config.toml
n_layer = 8
d_model = 192
n_experts = 16
experts_per_token = 1
d_expert = 448
d_shared_expert = 0
activation = "squared_relu"
moe_layers = [1, 3, 5, 7]
router_score = "sigmoid"
normalize_top_k = false
routed_scale = 2.0
balance_loss = 0.00533
balance_bias = false
init_std_router = 0.0263
lr_router = 0.000969
vocab_size = 30161
norm = "layernorm"
norm_eps = 1e-06
tie_embeddings = false
optimizer = "muon_variant"
lr = 0.00225
beta1 = 0.93
grad_clip = 2.0
batch_tokens = 65536
seq_len = 1024
train_tokens = 509300000
steps = 7772
dataset = "wikipedia_en"
Below are experts of layer 3 (counted from 0) of a mixture-of-experts language model. Rows are named router (the router's row for the expert), up (a neuron's input weights, with its number), down (a neuron's output weights, with its number) and show model dimensions 0-191. Each number is 500 + 40 x the weight over its row's rms, rounded and kept within 0 to 999. Numbers have three digits each.
Before each expert's rows: "comes after" lists some tokens at least twice as common just before its tokens as in all text. This comes from a sample of Wikipedia text that the model never trained on. Tokens count by the router's weight.

# expert 12
comes after: "\n", ")\n", ".", ".\n", "1", ";\n"
router:512601530495545481508439525444500543523534480504417548507519489438489473478496548461589547550509506467457524530450451511541493551437499545570499565486611557522439498489546535460512511487473503483519405452503538506420451522492488459494419519481503464493546492535520546431491526432493450492540494526541524496448490502519458508492460515520539531442473452522490439450617522497460419479514498509526493499536548515465551511462511473547478526531507504468521513451451455506507564442526516491470505483566480482509515493494522425530485508536633476426578557482469445552436497492485531491
up30:485480515469499479581465489517590506527421471474420628527533519497469555438523575512522497608584491506531514495497521507579539485511463575531500540498504538492429492410485508474528438531542503559489497415511475480467521434517512512519433506419504518483526493535592502505518471499486484471512432521494508502543537504530511472448422530465486493570526479527496445549529516502443539574476514442517580478532576513492508471502514506516495497475501517452504516481451535465513520494497457426494473452555436553516542482429453483436501454539503427491523490527423477451439459499494539538
down30:533537497533482486444509512452424486445624492496594441494509462500516491423517458596489521464487508410517491522506475474453472461491606497424471524527475526547577566563514469476493516427425512493482489522505526454478469533484566504436506512536462580501512532504403489466537525522536534458510562487473492570481500477437472517505516456576539470474463567502488523513509496529567465489533451493459429520535385523555508568492518506517519478503505479486529452519472537525526488448493500483518512460440572467522541497477501508549502586397466500481504480498535495474534495461525471452
up31:504425464566455496530481484553481509472474511500418526570512452452507489548562464523454485504458535442460502476453499531547510489520545437499529500467503470491451360445538404461495493511483589513501503448513497555544500467492539490504454505575543472499517510485539439573496551501512531549629457493549502501522590520494477503482504414511495464465540503483445445520513480539509513534525512518410433537536512432520441511468476497530573428486511452513512489503538478533500488463514458441575444523468527556562517515491533517474486489496480496541572471547450511553496528494456519595
down31:563579584507477490482493488478518461539511468494540512483553479527438446465405444528423500449504483503543533475459500458445545560513490482515437499495413438503489532503460496495524554485515495516515555544521469520489543468497518561477555594494563539511474544495499490493484482520565510520544521524421454489533534418515573414486484529546487420545361587503504553504515521506513489441577451505506521520497476479477449557487482572578518512467486501510497477569526467516585523551494469508433527422499527465497403525484506527543476522494527505495500460450495475501476485465445500452

# expert 11
comes after: " |", "|", ";", ":", " in", " January"
router:548543538434527522440495541464585523476486449486465552558573481440463482496486425475538526498517473525512487536467485473492524478476447506521467505477559524520459504499536518432497500488450494439505462524463483549445489529501534415509460552525502475513611497472503526408475527483486491456544427552493490490497494491494441522506464497560492510463473556576484474446533473420475438490579421445519474484572510485476604512496496489548476536509464499483500483476481457504455553484561570558450516475528549498517507472507451488460494620492614498445584475471478529532510558477443517461
up21:533477467483556456481463489497480484539571506501470524484448528537529496477465470549565511543504577564515512457441544505509452468504517494468496519464490542507536497501518523497487502447480573463532475573414460488458514538523534482492499544532463445515440520561531499520467518456511424498626488454522534533499560516452558520516517494541541536458496446559497510466520600491562483508553485536500495493469514497473507504509487563505503473461396489464442433509486473563492572512487501491519484492441516565542427563495490535511468511458432543410423570444564418500525430434466418490
down21:509497516502504539541512515444580518495539556499557425475520500516402460437540496444478511460469463475518492539476477562462503547499386508503472473526475431500416539466500479480524500562519479486537434474493492549522527463528502460532498463418513519472534572482545479413561502518503555500494476570509600429518500509509513548536521511488513434510487527532426569539484456525458432444516539467476500520410510531538456495511502530488426531552518574518524472530499529490484496512464532458467486554468454431515570489487475585520486468443554528466615446464518432512534507485521499541
up22:562507418544451501548532510511534454513553462457503496515499556625523477541386452463445428469500548532535472498514635416518578461577508505425498491542419501504490506492510500474561489411533504513482518528506490539526515502446526495515493585411569512542516528490489500465451448478453486497504466498494508502523548519503516475461477472517514438522511523623505506506516512496478526507507429525534504523486447457556474436463526557487474497516504509480547564517444461443503456582507510503504524551521510415454503542414548512489501474507475490464506465467504480468439500503530512541
down22:499401554517584468483558519485397476491487521441481507492499506476514568437570517482530494477538501439558535504505500517486498447434492469520496446492507520550466484522493483476587489498602482476420565555437506567453495460471495530535474485515518564493509523452503500487484547485471469483554512494489469441545489454521526520508464466564441558498472524482505467500509527503489439561492497440518574494427577406540537466459501460534548558573456487470446520484521462557433503463485521512516447529546488579458500494534527500498462512381498425479493591498502550561537495497519481500

# expert 14
comes after: " ", "201", "200", "202", "199", "–"
router:537504509475451498609498476487539424495515496469526568615528557486492484482531459494474520445498461498474496584511521500472498518529496505519524500515476590486457510545547518450518441542490482433543454491483455455430499492489561501423489499467488458473554559491479513511497472524514479392568485544463494485490546498587481443518490499489459503443556510497468485485554488473416499494456462451550437592556501427561528482534418527558510494488532520496515499454450457474451502442516524500553506398467501477547558474516435531479516509546575558531545498501439503557505522511494587468
up22:516501573516528439473483487450436539508530508488483493459542554495480470575496500495483494453505417521584590484518524449501483554464494484504457550567511531498540455446476513537528558519472468487515541473448504457434527413485647538539508441428463502491513507529464474477443547490512503469599458536500552479408470466496443467520440544481516504474515499494508501409521524425467570533525549568523500508467535477510515540541497473426577527476554483518479456491480511562462531516505518440492497384520508447509525502509541504520450483490523499527454525465529438560469526555495550522
down22:505422416530490508558401560549463473479497587545470556547518440475520500454506453527496554515452466451503549488469484559514524494527539520522500502480509468531471495482502495471503505386566558508538526519519532530495477532609492454474462554540526457542510561605504480524517389537507525523457528477496471501529585485529496433462516524479427474457439511560622576500500510498533494494493466570471509501559419525530480518501528472518475498471457461482539513454526493475470503491533551513540459557484517471467402415509530510465500447531493496482523465485431531513525486523509457494
up23:476501509506503434537441443495540403488590462539495550495550490467492501503557482472493514512478441463460500518512509539510562506524485492475467452569522527450585482524506438645406551486541473514445501558526543496505491579497476454530443537483553498429518529547491580498524456492613446475476491441510511499501629489497543507531486508513443557509539478501474514454504463497598520462547432429481520533504497483506521520445505548507495513489511493553502483479555430538504499526474532443482536492447462500437484486468477503497437511500436473524483462501533507469550475504426560472
down23:472515525447526501516466506503484542498556400509534417509542551459532571497539517447523462490501537567483542530496547494482427479466479478493468492485476533488522556471526533497509520447426471535536479469486494518550516543545576523504459504472540451475497515539474505544518522477521495545539525450470529502504440464492418565524548505514457496522545501522504450467525593520530574435578468490496429511415536552495414510571460538471473547502439520452462476472480501440552498486536418496553495486473506563496548370488503430457536544494520548589494557495463487535437484538544434505